Weights of a small mixture-of-experts language model, trained from scratch on English Wikipedia.
Training: a variant of SOAP for the experts, 241M tokens.
Below are experts of layer 2 (counted from 0) of a mixture-of-experts language model. Rows are named router (the router's row for the expert), gate (a neuron's input weights, with its number), up (a neuron's input weights, with its number) and show model dimensions 0-159. Each number is 128 + 32 x the weight over its row's rms, rounded and kept within 0 to 255.
Before each expert's rows: "gets" lists some tokens that make up at least twice as much of what it gets as of all text. This comes from a sample of Wikipedia text that the model never trained on. Tokens count by the router's weight.

# expert 3
gets: ":", "0", "1", "9", "2", "3"
router [149 102 121  81 129 148  91  94 172 146 146  99 120  78 126 103 120 137 163  86 186 120  91 119 217 106  84 196 139 100 130  80 103 105 166 182  87 129 131 207 113 158 104 143 153 138  69 140 164 129  88 126 115 108 151 130 147 150 159 129 141 132 121 153 152 181  70 136 161 166 123 198 111  95  86  85 127 149 121 154  65 128 115 131 159 106 117  82  94  69 115 113 118 106  72 102 133 130 197 153 150 141 151 172 167 178 120  74 167 117 154 101 146 138 144  85 158 128 183  47 143 116  85 112 127 143 149 178 134  93 108 196  94 127 157 115 107 152 105 100 144 104 158  71 151 137  89 132 110 109  96 156 155 142  69 106 109 142 176 105]
gate42 [ 66 101  71 114 148 138  93 190 155 123 133 127 159 125 104 114 123 154  96 133 188 106 136 144 133 107 154 136 160  85 162 153 133 151 149 105  97 120 108 150 201 174 133 136 124 139 115  76 170 135 170 130 103 146 110 153 137  93 123 109 153 198 125 144 167 122 162 101  58  86 140  80 111 105 170 166 159 143 115 165 171 174 101 110 126 115 146 103 118 157  76 101 148 195 117 103 144 151 127 111 126 122 104 150  85 166 180 160  87 140 167 106 140 140 132 171 162 161 149 131 138 168 107 127  95  89 136  97 140 198 106 159 129  99 108 143  72 134 139  87 118 175 168 135  97 141 124 119 109 117  37 139 135 115 138 157 127 125 139 146]
up42 [151 107 154  74 127 126 162 100  99 145 154 106  72  84 165 100 102 115  98 134  81 154 101  79  83 142 115 130 118 141 130 107 131  96 122 153 129 123 114 100  83  89 123 134 141 140 120 131  78 110 121  92 169  96 162  96  91 153 142 146  81  54 161 109 133 181  91  80 113 133 105 152 139 183 121  85 103 141 136  93  52  84 136 116  97 126 124 176 187 157 116 159  78  62 128 127 118 122 151 144 133  64 151  91  95 106 129  47 108 109  76 161  73 126 143  93 107 113  85 146 141  88 204 125 212 198  88 101 161  69 141 121 129 135 120 129 170 171 107 162 132  54  95 102 191  97 136 148 144 145 202 143 144 172 161 160 160 106 120 160]
gate43 [147 114 111  92  75  95 133 114 129 107 153 145  97  72 155 171 109  46 111  86 151 103 124 178  88 159 122 168 115 103 129 120 106 141 106 142 114 182  72 116 157  86 151 107 138 133  85 127 143 129 174  79 154 128 164 168 120 144 202 150 128 172 142 162 144 130  87 111 105 105 151 152 153 175 136 119 104 106  74 138 183 107 144 108 178 154  88  82 134 119 124  75 145  95 186  86 117  86 120 132 163 117 172  79 120 130  69  83 183 137  96 100  88 172 129 147  99 162  94  82 110 160 112 109  96  98 158  76  88 122 117 185 199  93  84  86 148 123 127 187 119 163  99  81 161 133  93 129 157 118 159 156 139 117 144 101 110 122 142 121]
up43 [146  73 128  87 117 107 158 167  97  86 139 102 156  98 124 166 142 109  89  96  70 110 135 167 125 235 104 133 108  60  98 102  72 123 140 111 156 139  73  99 136 118 163 115 149 165 117 116 168 122 132  32 156 146 198 123 112 131 120 141 173 172 141 118 145  90 157 152 186 157 147 113 143 166 174  45 138 138  89 147 197 108 111 123 160 148 105 116 109 131 130  83 151 135 204 162 107  56  83 140 168 168 190  95  94  89 103  89 182  69 108 148 147 189 131 153 161 137 129 100 170  97 127 126  93 148  91 109  97 124 161 195 189 141 153 117 117 151 131 104 154 173 102 113 180 105 123  92 156 101 100 107  64 114 101 121  52 144 112 153]
gate44 [152 156 110 134 135  84 164 138 116 195 106 150 174 159 121 147 119 161 124 112  79 171  94 126  89 138 118 147 132 126 138 101  16 120 138 175 179 122 114 187 137 153 103 132  93  99 129 119 143 122 165 198 138 181 162 114 162  85 143 114 145  96 119 188  98  86 107 167 104 102 134 133 111 130 133 163 171 140  86 129 171  89 148 138 120 132 135 104  75 104  68 148 161 110  97 132 143 133 108  79  77 164  85 170 125 152 118 137 118 137 166 135 145 134 167 144 157 117 155  99 120 106 117 152 123  54 161 156  53 142 118 152 111 165 147 139 102 108 179  94 159 163 175 142 131 119 106  79  98 165 108 119 167  74 142  87 112 138 187 165]
up44 [133  82  70 124 106 121  79 155 130 142 168 120 116 159 126  93  99  64 110 135 172 161 119 123 166 146  74 125 114 158  98 143 140  54 105 134 129 117 132  98  81 106 150 116  76 144 168 137 164 136 121  84  77 145 109 125 164 145 153 138  92 112 170 135 164  99 137 143  78 146 117 113 139 128 100 107 124 144 122 117  56 118 171 178 153  67  78 164 105 157 111  91 131 149 131 134 115 110 129 162 130  32 122 112 164 115 129 168 131 129 156 124 151 102  94 122  98 190 154 145  55 167 130 111 103 156 138  84 120 128 119 117  90 126 155 121  97 197  97 143  96 125  96 135 144 165 153 147 152 106 169 168  67 157 151 124 137 134  52  82]
gate45 [150 117 139 133  82  67 140 137 177 178 120 136 128 116 118 115 106 146 131 138 146 156 144 191  84 101  88 158 145  81 186 130  62 128 166 170 142 107 125 132 167  81 166 173 135 129 149 162 146 152 140 171 122 130 102 103 141 124 162 138 138 120 104 118  66  88 155 126 147  76 156 124 169 155 141 113 106 105 172 110 102 163 153 132 196 139  87 102 172 150  83 117 141 180 121 147 159 191 175  94 152 134 129 143  70 141 203  95 180 118 151 104  94 153 107  89  74 116 209 146 138 131 137 144 113 113 157 122 109 140 184 128 138  77 144  81 130  62 147 120 115 156 118 136 153 136 145  83  45 142  47 120 115 158 127  85 147 100 116 162]
up45 [134 130  85 110 181 151 127 118  39  87 144 159 108 166 172 170 124  74 112  83 121  90 129  74 162 188 171 109 113 190 112 144 208 145 115  88 113 167 110 111 105 162  31 118 115  72 101 112  93 139 142 127 100 131 154 150 122 128  89 126  77 150 104 135 233 203 121 136 114 161  90 168  82 107  96 154 100 160 109 134 119 127 112 126  81 142 170 144  68 103 193 134 133  78 153 108  69 131 110 171 129 148 160 152 174 101 111 141  82 135  89 184 165 115 151 167 172 130 120  94 130  90 118 162 151 107 124 117 147 114 113 120 128 166 132 148 118 160  99 108 119 112 135  78 137 175  86 164 176 154 173 164 130  61 151 139 183 157 139 122]
gate46 [167 156 106 127 115 136 154  98 135 133 126  83 165  94  21 168 134  60 179 126 121 110 119 176  81 142  67 162 135  79 112 106 137  82 176 156 104 126 110 105  84 108 128 118 150 140  99 131 128 138 122 144 125 122 125 137 116 113 125 153 186 149 117 184 101 136  87 119 129 141 143  99 114 146 119 137 128  92 140  99 121  85  98 108 117 149 136  60  91 139 151 147 124 140 137 132  70  85  79 117 162 103 169  61  81 132 140 122 124 219  87 139 126 143 103  75 151 110 159  82 122 146 215 144  96 147 106  55 138 141 150 106  99 125 112 119 113 176  94 159 175  86 163  82 158 133 109  58 111  71 200 126  66 120 190 132 129  46 100 138]
up46 [155 146  72 116 116  91 134 101 163 149 122  84 152 124  28 150 157  49 179 154 105 139 129 122 116 160  88 187 131 111  81  86 147  98 179 155 121 112  87  97  92 106 167 129 170 176 101 145 126 150 132 135 151 111 134 152  99 171 111 191 182 158 167 162  72 144  61 121 110 113 145  96  98 107 118 147 118  87 102 107  97  63 122 116 129 145 112  94 110 151 177 163 134 162 149 149  49 111  83 106 167 100 140  63  84 123 158 156 167 183  92 123 160 166  91  75 176 131 152  85 155 156 226 104  92 162 141  94 134 139 154 144 155 135  79 108 135 140 109 133 149  93 164  56 149 117 143  87 143  89 188 118 108 123 188 147 139  88 124 123]
gate47 [137  82  97 165 170  98 115  45  70 175 140 118 133  75 155  82 134 164 184 158 123  95 161 120 101 166 139 136 161 131 176 145  86 102 148 152 114 168 111 186  75  93  83 128 162 157 150 104 165 111 180  77 162 169 123 166 152  84  62 125 173 176  90 171 132 131 108 121 113 124 119  90 108 130 164  94 118  65  54  89  99 156 186 137 130 151 120  82 109 100 156 177 158 114  79 107 142 143 129 131 166 123 161 149 169 132 112  99 108 156 161  71 102 103 179 112 117 116 102 134 175 117 126 132  90 142 150 113 136 140 180 144 109 110 125 124 140 159 102 124 174 120  80 127 147 120 141  98 147 107 176  99  98 188  71 169 110 102 188 157]
up47 [119  86 138 104  91 100 120 197 151  75  64 151 119 128 141 184 137 161  84 116 145 118  85 121 136 106 122 121  44 146 135 200 146 125 169 102 118  39 117  98 144  98 125 145  96 118 128 122 128 117 137 162 158  89 133  84 141 157 190 117  76 143 149  63 147 171  91 165 163 192 130 151 116  87  92 155 163 118 153 175 155 147 169  65 156 104  95 154 118  98 157 102 130 130 212 108 163 164 125 143  60 148 157 136  68  94 125 121  95  92 150 138 148 153 118 144 135 139 171  88 108 148 123 188 118 145  94 110 119 124 134 153 136 141  98 143 165 118 138 116 149 132 132 136 125 194 123 195 150 175  76 126 151 146 146 123 160 151 153 160]
gate48 [130 140  21 150 146 112 149 124 118 109 169  71 178 109 144 132 121 121 129  90 104 191 100 118 110 129 143 106 177 143  28 185 117 153 159 130 129 154 119 160 115  92 140 116  76 145 100 182 184 161  62 125 112 143 154 104 104 103 128  91 188 128 158 130 121  98 127 197 110 118 109 147  96 142  99 110 129 111 133 224 179  96 146 154  97 122 111 105  85 127 159 115 175 152 154 175 140 129 137  94  82 229 168 179 153 118 106 103 115 117 121 154 113 168 133 110 162 185 132 105 104 135  63 132 151 129 120 138 126 112  83  93 137 170  92 145 111 137 105 109 151 101 154 106 103 158 117 120 209 110  93 110 140 155  87 160 109 116 175  58]
up48 [171 104  87 174 138 159 145 132 130 110 148  97 182 155 142 105 109 131  94 162 117 215  95 120  79 149  72 105 193 152  39 140 185  93 164 114  99 130 116 136  76 131 126  91 117 132  97 170 184 152 122 101 161 143 149 126 139  80 116 145 162 116 183 183 125 141 141 193 112 162 131 159 121 120 131 118 111 101  72 183 171 114 120 137 112 160 128 153  94 112 151  81 143 129 168 104 154 140 181 108  46 210 158 143 128 133 119 122 117 139 109 194 143 137 120 129 126 164 125 116 113 105  32  92 175 141 143 152 102 110  97  77 110 181 114 118  72 102 110 137 166 114 157  72 115 172 122 174 162  96  97 105  90 176  75 158 146  79 206  94]

# expert 5
gets: " |", "|", "-", " The", "The", "=="
router [138 118 155 169 130  87  97 175 163 173 141 114 126 112 148  74 144  88 106 127  91 167  97 193 169 116 101  98 104 116 107 146 141 143  85 171 112 126 105 123 188 119 155 181 118 127  99 184 157 164 131 164 147 167 148 164 100 156 109 120 159  88 102  93 123 169 112 157 112 108 169 162 138 101  63 115 103  83 110 101 121  89  90 213  68 109 143 151 167 111 136 139 122 133 187 101 173 126 126 103 119 148  81  81  76 118 174  95 114 112  92 187 127 142 154 142 131 118 144  98 169 110 162  92  89 157 137 152 108 181  89  92  92 132 174 132 129 107 141  99 101 138  82 163 139 183  95 107  95  70 142  81  68 176 107 161 108 101 136 183]
gate14 [133 157 148  87 173 122 117 153  93 165  86  77 152 127 166 135  69 109 126 126 110 121 117 152  85 184 104  76 146 180 103  91  68 138 186 138 116 144 174 120 151 152  65 133 110 157 144 160 175  95 149 154 144  99 211 133  96 159 143 111  98 152 160 116 189  89 100 166 128 106 123 135 140 119  94 183  44 146 126 155 166 144 166 144 122 171  76 143  97 100 142  99 119  95 107 154 185 171 163  88  88 133  81 171 109  84  92 103  90  91 113 117 109 123 124 174 115 115 114 126 120  99 109  82 104 119 185 138 141 149 138 156 179 178 125 132 155  68 114 152 126 114  88 167 134  96  66 148  54  81 174 121  56  86 159 146  90 105 147 104]
up14 [141 114 143 153  95 141 107 119 149 118 171 147 115  95  51 126 141 115 159 142 158 133 170 134 217  89 108 136  70 110 137 170 179 105  94  89 144 141 121 109  84 128 212 117 147 137 152 114  80 176  91  63 164 185  66 152 134 115 114 169  99 105 104 176 109 185 184  70 136 132 132 105  95  99 125  86 196 100  92 144 108 106 108 129 154 123 175 122 141 135  64 151 150 120 149 137 119 118 154 102 129  76 202  96  96 153 127 171 196 193 109 130 185 105 111 108 114 117 117 130 120 197 175 145 136 122  80 154 116 150 115  98  85  79  97 110 101 184 104 122 110 145 186 116 129 141 144 106 141 182 100 134 155 164 113 128 154 150 137 123]
gate15 [102  84 175 115 121 110 160 127 132 179 110  79 124 119 122 123 176 120 167 101 164 115 110  89  64 162 149 114  96 154 161 132 170 200 118 160 124 112 177 165 186 120 101 113 139 136 117 176 163  78 150 146 142  81 136 146  98 100 131 165 137 125 184 124 129 132 118 143 110  98 148 156 142 181 129  64 175  65 130 160 137 113 126 100 123 123  64 102 128 129 105 172 124 138  88 106 174 129 175  97  84 101  70 124 179 214 129  91 107 113  73 128 120 164 130 197 123 153 135 129  89 124 228 131 158 142 156  80 155  97 103 148 133 106 148  75 136 149 113 141 140 112 134 140 103 121 171  97 130  79  89 138 143 164 103  96 119 109 157 147]
up15 [193 102 136 117 143  87  86 137  77 138 143 122 115 147  87  97 100  84  69 152 189 100 152 167 188 116 111 110 165 142  88 110 146  95 108 131 133 124 144  83 132 158 102 133 152 118 168 193 154 103 159 143  89 125 116 105 177 131 146 116 123 127 124 148  61 130  91 100 115 137 124  97 127  97 134  82  97 158 119  90 205 108 204 165 135 150  96 158 140  84 135  58  87 188 119 188  81 122 121 121 146 136 109 149 130 137 110 132  99 155  94 117 145 149 148 115 145 120  70 117 179  75  83 132 134 154 135 139 115  30 138 118 123 114  70  98 166  68 134  96 139 151 135  59  99 117 180 160 151 132 141 141 171  91 130 199 135 100 120 164]
gate16 [148 119 127 186 149  85 100 168 144 186 132 135 116 116 100  99 186 128 103 178 100 118  70 121 152 168 173 133 136 130  96 157 143  81 102 122  93 148 146 121 194 155 127 152 120 144  92 168 140 125  88 149 107 126 114  91 116  90 137 112 156 168 132  97 161 154 110 167 124  81 187 182 129 147 183 152 111 144 163  98 123 123 116 147 106 134 148 155 101  78 148  99 117 167 161 151 183 178 142 115  41  89 165  72  88 145 122 127  88 126 166 190 103 141 105 113 106  52 139 125 154 114  69 158 136  88 146 173  85 138 124 148 120  92  91 152 117 155 169 121 170 125 138 122 133 115 137 146 137 125 131 139 128 160 124  94  98 120 168 116]
up16 [149 152 104  65 137 117 157  97 120 118 147 135 114 115 153 110 106 103 161 108 137 174 143 139 141  85 175 145  98  97 152  95 161 136 128 160 154  79 161 206 138 105 124 152 160  96 142 147 138 137 149  78 169 149 152 185 130 145 118 122 107 134 165 160 116  62 162  92 171 147  66  60 144 115 116  83 115 108 160 140 123 190  66 133 134  64 127 121  78 162 161 161  86 142 164 136 113 127 141  94 147 107  75 118 167 106 126 127 171 108 106 156 150  99 187  73 144 173 152 118  87 172 164 135 105 144 127 185 125  88 102 139  80 136 158 127 131  50  96 160 140 134 105 188 115 164 144 104 170 191  62 130 150 126 112 125 124 118 126 137]
gate17 [ 99 145 129  94  81 107 121  96 126 131 122 141 137  88 129 166 165  57 123  99 123 151 109 167 122  87 129 144 116 154 160 151  92 134 100  84 129 111  95 142  91 132 232  78 113  97 155 184 163 115  92 122  97 110  88 121 170 115  98  92 112 107  89 167 125 129 103 111 188 158 143 174  87 123 107 189 143 147 103  86  74 140 133 158 131 150 121 153 211 201 120 125 139 165  32 165 128  70 154  82 128 171 100  73  54 171 151 160 120 133 101 128 118 158 118  91 158 122 155 134 127 105 191 108 100 179 139 195 166 151  79 141 165 131 173 171 105 134 167  90 145 103 137 113  78 133 112 186 106  98 129 105 127 171 128 164 112 173 184 125]
up17 [149 117 196 123 148 158 161 127  84 116 207  69 169  96 162 104  77 140 142 134 181 128 154  74 101 140 132 121 177 105 128 178 119  85 135  80 126 101 104 190 138 167  95 151  79  81 104 158 139 146 141 158 185 209 135 128  43 133  82 134  89 143 155  95 180 105 137  96 105 176 157  99 152 160 115 172 162 140 119 172  77 111  86  94 117 126 104 155 144 118  95 146 136 100 181 133 137  90 128 153 116 136 171 146  95 105 150  89 130  64  84 159 135  69 117  89 128 111 108 158  94 187 105 131 117 117 119  91 138 192 158  83  70 134  97  90 164  90  97 141 154 140 164 137 172 144 163 107 144 201 136 136 108  81 144 109 135 150  99 113]
gate18 [129 139 102  74 151  85  65 126 131 124 112 105 149 118  99  89 109  51  87 138 127 134 113 153 174 118  79 152 109 182 120  92 173 139 163  89 152 123 131 155 108 120 169  47 143 106 156  97  86  90  87  89 157 126 154 100 182  59  74 143 131 169 177 106 145 140 160 149  93  97  84 153 161  47 119 191 144 144 168 135  86 170 122 107 134 125 198  34 110 143  79  78 155 162 115 123  85 140 109 146 103 178  59 167  91 113 157 156 217 131 173 111 108 131 169  93 107 129 101 153 131 154 187 153 124 134 124 153  91 116 138 121 115 119 133 122  92 145 135 165 106 133 117 206 118 105 143 148 111 145 138  77 132 190  84 131 194  99 124 112]
up18 [205 153 117  52 130 132  81 130 121 139 101  98 160 136 174 109  94  45  65 107 105 108  99 156 168  35  80 152  70 148 171  69 145 132 175 122  97 143 113 137 104 110 154 120 154 154 211  89  99  71  82 114 119 125 158 152 146 125  32 129 113 144 154 100 121 167 103 123 119  82 119 194 158  94  92 178 151  87 149 136 143 140 110 105 164 161 203  80 129 137 109  94 154 141 120  84 116 118 107 165  94 183 112 131 128  87 174 183 117 145 156 115  94 106 162 104  65 146 111 109 126 179 187 131 145 133 129 160  59 122 145 110 128 161 129 116  99 159 149 159 166 127 132 179 159 141  98 167 114 156 126  90 131 145  99 128 147 101 128 108]
gate19 [ 97 229 133 124 189  94 139 124  72 158 137 132 134 135 152 146 118 171  55  77 150 154 130 180 134 152 126  43 180 100 118 137  97 144 111 106 103 159 148 185 126 141 154 145 146 133 140 100 138  80 162 119 117 121 133 142 124 118 124 198 110 137 141 131 180 205  89 127  95  42 179 140 150 128 143  95  78 112 140 107 139  79 150 132 121 141 181 137  76  78 159 103 141  97 114  74 184  95 137 113 114  77  82  89 132 101 162  90 130 144 132 135  72 116 172 179 172 120 108 179  80 122 114 124  91 168 117 135 195 134 164 133  97 136 169 122  81 198 116 100 157  98 109 154  99 141 133 170 122 151 124 108  78 126 118 130 135 156 145 136]
up19 [136  53 137 151  89 136 109 162 171 107 118 121 120 134 152 118 102 120 190 151 155  47  92  58 144 133 175 199  73 130 163 107 121 117 152 170 110  95 114 102 113 116 133 134 158  96 116 118  95 132 112 121 130 118 103 163 132 107  91 111 154 142 151  87  66  79 127 147 121 185 112  94  84 173 112 109 153 106 148 149 150 106  78  77 134 141  55 123 174 176 128 167  88 153 143 149  56 134 117 125 155 134 166 205 126 184 112 123 108  88 103 123 160 143  37  95  82 168 126 108 156 132 164 159 153  79 137  93  62 153  81 122 145 120 116 175 127  70 115 126  96 164 135  74 186 136 109 148 123 108 124 158 183 158 148 143  92  93 111  79]
gate20 [161 113 155 108 100  83 174 116 140 140 140 183  87 115 145 114 112 117  80 155 152 126  52 139 196 123 166 120 173 122 103 134 113 150 131 130 117  97 145 145 167 102 137 146 152 171 118 144 113 137  84 105 118 127 154 117 133 145 129 183 119 109 109  97 152  62 129 136 136 162  67  90 116 100 117 112  85 130  59  96  78  92 111 121 103 124 115 197  98 160 132 102 104 125  88 127 151 138  67 127 101 124 122 157 112 147  96 123 155  80 137 163  71 113 169 120 110  83 150 143 135 102 154  99 136 118 204 122 136 112 118 140 115 156 131 119  92 111 137 173  64 157 172 135 117 101 133 112 153 130 139 153 110 166 115 172 130 158 129 166]
up20 [140 154 151  47 118 108 103 169 110 117 133 112 132 120 125 172 139 132 119 118 101 126 179  86 138 132  86 185 179  82 152 111 159 132 124 129 191 188 132 178 152  90 118  91 124 144 141 136 148  70 111 131  54 153  81 156 154 130 156  81 150 161 153 156 180 170 154 128 155  65 147 130 113 110 134  93 132  57 142 117 100 150 120 143 131 155 138 109 142 142 119 152 114 134 165 120  67 131 160 109 141 133 142 170 133 110  81 167 104 149 116 117 153 129 110  64 100 128 161  83  90 168 151  88 158 127  81 132 140 151 183 137 144 103  87 169 155 130 159 106 109 112  88 125 173 154 116 128 115 180 141  73  93 127 155  90 158 145 137  92]

# expert 2
gets: " of", " the", " in", " to", " for", " on"
router [135  89 111 112 155 179 136 145 157 138 105 109 174 146 111 162 123  99 142 108 189 131 129  69 138 147  93 112 161 104 168 175 162 116 164  95 106 144 120 130 118  97 126 121 102 140 119 205 107 110  96  88 163 121 174 104 133 132  80 106 147 132 170 136 105 118  60 128  90 109 172 140 120 155 133 125  84 138 132 156 125 113 132 147  93 155  77 184 124 139  56 141 119 166 167 136 123  99 127 111 126 149 118 140 132  66 110 178 151 141  49  97 180 124  99 147 108 116  98  99 104  93  94 120 119 125 135 167 151 185 135 137 173 146 118 138 124 133 101 118 220 113 140 129  82 115 166  85 143  93 132 116 132 121 111 151 182 173 161 130]
gate5 [175   4 160  99 170  98 131 126 155 138 117 102 175 113 100  46 172 114 123 128  76  79 126 113 105 159 156 155  94 102 117 174 106 130 133 114 136  67 106 145 142 102  88 123 135  83  58 129  41 128  79 193 122 148 164 144 101  81 119 139 136 109 110 137 114 140 121 102 118 149 137  72 138 108 102 124  66 144  98 144  77  87 122 115 104 124 164 157  85 139  96 146 154  90 124 164 153 137  86 118 128 178 113 122  76 129 118 114 181 110  65 134 106 199 101 139  55 126  63 116 112  93  92 126 162 112  73 140 144 104 124 131 100 138 158 109 121 148 129 134 141 137  75 138 130 137 153 160 115 164 168 151 115  68 130 164  61 150 134 167]
up5 [124  78 121 146 167 100 139 105 161 140  72 107 152 105 152 124 136 126 146 108  70  98 164 118 102 137 109 112 105 128 120 112 128 100 105 108 176  89  75 130 120  96  78 167  88 108  59 142  79 163  91 165 141 190 201 166 156 123 131 125 164 202 101 145 119 157 147  62 118 112 127  65 132 113  73 122 106 112 107 146 104  81  69 100 148 110 176 132 103 178 123 113 190  59 194 115 155 125 100 146 153  95 151 186  70 112 126 159 182 117 148 163 150 108 145 164 122 164 131 178 174  75 130 143 153 102  79 141 173 142 110 146 135 159 127 159 128 103  88  92 126 115 101 154 141 174 106 139 152 148 166 194 108 108  89 160 134 141  74 134]
gate6 [146  89 140 110 186 184 162 150 108 108 169 170 126 113 173 108 114  56 141 195 174 113  81 122 138 119 160 136 112 114 117 171  86 101 138 121  85 102  85 109 178 160 118 130 120 144 125 204  83 170 111 174 155 171 151 162 188 134 177  54 170 109 137 110 138 114 124 159 109 113 178  98 114 120 175 139 188 117  95 115  95 161  96 112 114 113  98 121 121 130 132 118 116 181 108 138 143 174 104 121 105 167 127 162 150 155 109 109 140 100  58  84  66 100 128 131 110 120 125  68  89 132 109 130 143 119 164 113  94 151 147 107 109 179 105 140 121  72 105 118 105 102 152 100 139 138 121 109  86 146  55 104 100 127 131 135  84 109 120 135]
up6 [118 136 166 112  87 105 100 167  95 135 110 141 152 162 134 217  96 113  91  66 132 125 143  60 133 105 147 141 144 103  92 135 150 130  89 131  91 139 129 162 112 102 101 125 141 106 134 136 164 126 151 166 137  92  69 123  86 122 109 156  97 176 124  63 106 156 153 169 210 165  93 169 115 117 111 116  69 142 117 177 126  79 145 112 135 127 213 170  73 159  58 121 186  99 147 119 115 120 107 117 121  76 110 127  70  63 158  83  81 163 135 136 141 124 106 109  78  58 141 134 181 135 151 146 141 123 132 122 154  60 147 113 136 111 145 132 101 164 151 143  58 171 180 127 126 152 153 163 188  86 111 110 163 126  97 105 122 179 138 120]
gate7 [124  88 132 133  89 130 114 110 139 102 138 143 168 149 135 119 120 115 110 104  63 145 127 135 137 103 108 131 100 135 186 120 158 155 155 128 120 166 101 158  66 121 208  94 128 138 107 133 189 121 153 163 142 116 132 125  92  90 148 128  84  85  91 169 118  83 104 108  54 141 127 172 134 146 100 114  75 129 100 104 186 137 133 103 177 153 143 143 107  91 129 143 168 131  99 121 121 151 174 215 135 176 150 125 163 110 119  93  92 118 116 165 157 110 115 158  68 139  86 140  85 105 122 128 131 153 145 124 169 100 146  85  58 156 126 143 112 118 142 140  79  95 159  83 106 130  67 139  76 152 105 155 161 113 176 107 111  98 202 101]
up7 [125 147 108 152 165 148  91 137 166 140 105 186 114 144 159 131 104  97 144 160 132 183 165 162 128 202 134 112 163  95 117 136 185 103 116 125  72 109 139 154 121 136 135 122 162 124 173 141  90 139 128 171 136 146  99 165 108 139 108 126 115 110 109 153 111 163 127  61 188 116 144 125  72  95 146 113 148  95 102 111 147 114 179 108  69 114 159 113 102 117 126  45  85  77 163  75 103 169 101 133 155 144  77  99  93 134 166 118 118 101 115 137 109 109  55 154  68 112 134  64 228 118  84 139 140 107 124 105 140  88  77 119 170 152  47 115 123 205 121  97 144 131  99 118 199 147 154 131 147 173 139 118 148 177 106 136 145 128  49 146]
gate8 [ 82 112 174  87 163 149 172 128 115  91 131 106 171  88 134 175  84 145 155 193  62 119 146 168 161 161 107 163 153 127 125 179 188 106 134 164 122 126 148 146 120 129 140 122  39 133 130 127 129 138 136 113 220 139 174 137  53  67 150  71 174 195 185  71  69 121 143 117  81 119  96 160 126 146 137 122 149 141 119 169 154  98 131 141  50 132 124 114 130  68 108 149 113 116 114 153  94 118 137 102 128 139  99 123 133 128 133 176 114 111  89 116 117  71 148 129  92 103 188 107  93 114 104 111  52 163 121 124 130  83  91 130 153 186 162 150  98 162 145 150 164 151 162 146 157 109 159 103  70 175 142  77 189 175 144 176 165 134 127 162]
up8 [152 162 110 135  78 116  86 116 121 145 112  98 127  75 109 114 164 105 108 115 160 106 125 120  95 133 112 119 138 159  98  95 105 116 138 107 110 152 150 107 131  64 162 112 174  92 139 131 197 112 101 113  66 110 119 142 149 174  95 136 103 150 127 168 172 119 122 155 172 142  92  97 160  86 145  61 114 173 118 134 107 188 132 129 133 181 111 138  41  92 127 162 149 102 126 113 135 109 147 116 153  96 183 174 137  90 150 132 134 168 137 154 121 129  94 138 163 179 106 123 142 171 179  71 170  69 160 118 163 179 136  84 101  99 104 103 147  78  97 108 123 142 104 105  98 154 112 151 162  82  69 154 107 107 139  68 110 134 116 131]
gate9 [126 134 134 147 131 125  59  85 163 155 100 102 201 117 153 119 157  76 127  78 203 112 116 125  74 144 136 173 127 162 154 128 139 127 112 153 170 126 193 126 159 104 136  81 115 111 109  92 171 149 131 145 145 106 164 127 120  87 115 125 103 149 140  92 148 172 106 144 113 104 104 155 176 107  52 108 136 133  90 135 142 186 156 126 110 130 131 138  93 133 160 189 157 137 124 129 141 121 184  88  71 160 185 117 126 103 111 104  75 172  99 151  98 203 130 138 161  89 107 131 135  84 197 101 149 113 123 195 129 180 112 164  97 139 114 120 127 129 154  90 187 182  80 103 152  93 116  53 107 126 113 114 165 126 125 108 174 156 137 107]
up9 [183 144 127 125 127 171 156 135 106  80 136 166  36 115 160 180 115 161 135  76  80 191 125 138 123 146 141 128 139 112 129 142 107 114 150 128  59 171 108 107 113 149 106 187 164 160 170 130  43 158  96 150 108  88  80 141 127 147  89 123 182 144 115 206 113 117 120  47 147 121 122 153 143 133 227 155 106 128 148 144  94 157 102 122 172 102 108 126 147 145 147  96 112 135 154 118 106 106 100 127 133 138  75 116 164 147 122 166 123 167 108 136 142 101 142  81 108 146 137 145 171 162 124 106  93 105 201 107 128  95 154 168 151 147 131 114 161  86 119 163  49 132 176 125 130 109 116 168  99 138 113 150  88 125 113 152  70  84 103 167]
gate10 [105 135 134  89 147 144 136 222 140 140 104  83  72  93  92  99 131 146 160 160 126 142 176  95 111 128 139 155  78 159  99 134  77  64 107  92 132 149 135 149 114 132 179  89 151 146 103 106 129 141 119  81 131 103 159 140 100  75 140  81 165 155 142 125 124 172 101 174 137 145 147 130 149 161 109 191 127 120  74 119  76  95 101 171  84 128 168 133 174 127 128  98 168 152 126 122 153 120 131 149  89  57 116 141  72  68 141 187 125  97 134 155  81 119 107  92 125 110 103 147 209 136 121 131 121 143 185 155 129 114  89 146 160  91 102 145 134  97  98  95 140  27 105  98 161 110  76 151  85 139  70 146 164 161  79 139 127 102 115  89]
up10 [123 155 155 169 117  87  90 133 148 155 107 155 108  99 125 172 175 130 107 112 145  90 115 129  85 137 127 147 119 141 144 181 160  88  74 100 114 188  97  98 143 133 134 115 104 178 116 133 153 142 102 101 168 145 105 134 167 176 150 129 125 127 127 115  98 169 160  87 145 122  50  62  69 145 147 170 147 203  51 110 142 111 171 113 182  92  99 132 174 112 169 161 125  82  85 150  90  99 164 172 165 100  96 162  77 133  79 110 104 113  85 101 107 131 133 114  93  79  67  77 171 127 122 169 165 158 181 103 155 143  91 184 130 157 152  81 161 104 145 110 204 104 141 112 195 120  29 134  84 122 166 129 112 122 115 162  97  78 112 106]
gate11 [125  76  89 137 142 155 138 157 122 149 107  88 142  88 102 124  91 155  79 175 101 135 119 142 189 119 168 161 120 144 161  92 101 116 130 131 105 134 165 127 120 105 185 141  97 113 181 121 120 132 104 120 143  90 128 113  94 138  59  97 150 176  90 136 127 176 184 158 145 151 158  88 102 165 201 122 162 151 145 122 166 144  66 112 152 124 158 132 134 135 136 105  71 171 111 102 110 173  95 167 129  70 143 113  85  96 133 121  98 117 123 127 132 141 154 169 118 176 198  96 113 108  72 163 120 126 109 116 101 137 143 105  96 171 115 149  98 150 131  91 157 152 121  60  75 140  99 137  74 195 112 101  83 113 167 134  98 141 143 167]
up11 [ 94 123 166 128 166 156 108 109 100 171 149 118 113  76  95 156  76 130 134 150 111 165 142 146 141 162 125 138 115 101  94 113  91 105 105 145 129  87  74 141 154 181 141 138 126 166 148 138 113 153 124 106 184  90 173 134 116 102 102 114 161 178 140 117 173 146 157 122 170  93 112  86 131 145 156 171 131 126 155 184 178  91 119  96 102 105 128 135 116 108 134 113  95  76  73 143  69 130 103 123 148  83 131  72 115 105 146  92  94 105 150 151 102  81 126 166 112 137 160  99 158 133 135 159 112 195 136 112  75  98 180  92 120 111 123 179 112 153  83  82 147  98  74 112  40 101 129 124 185 150  93 109 106 119 162 110 147 118 125 187]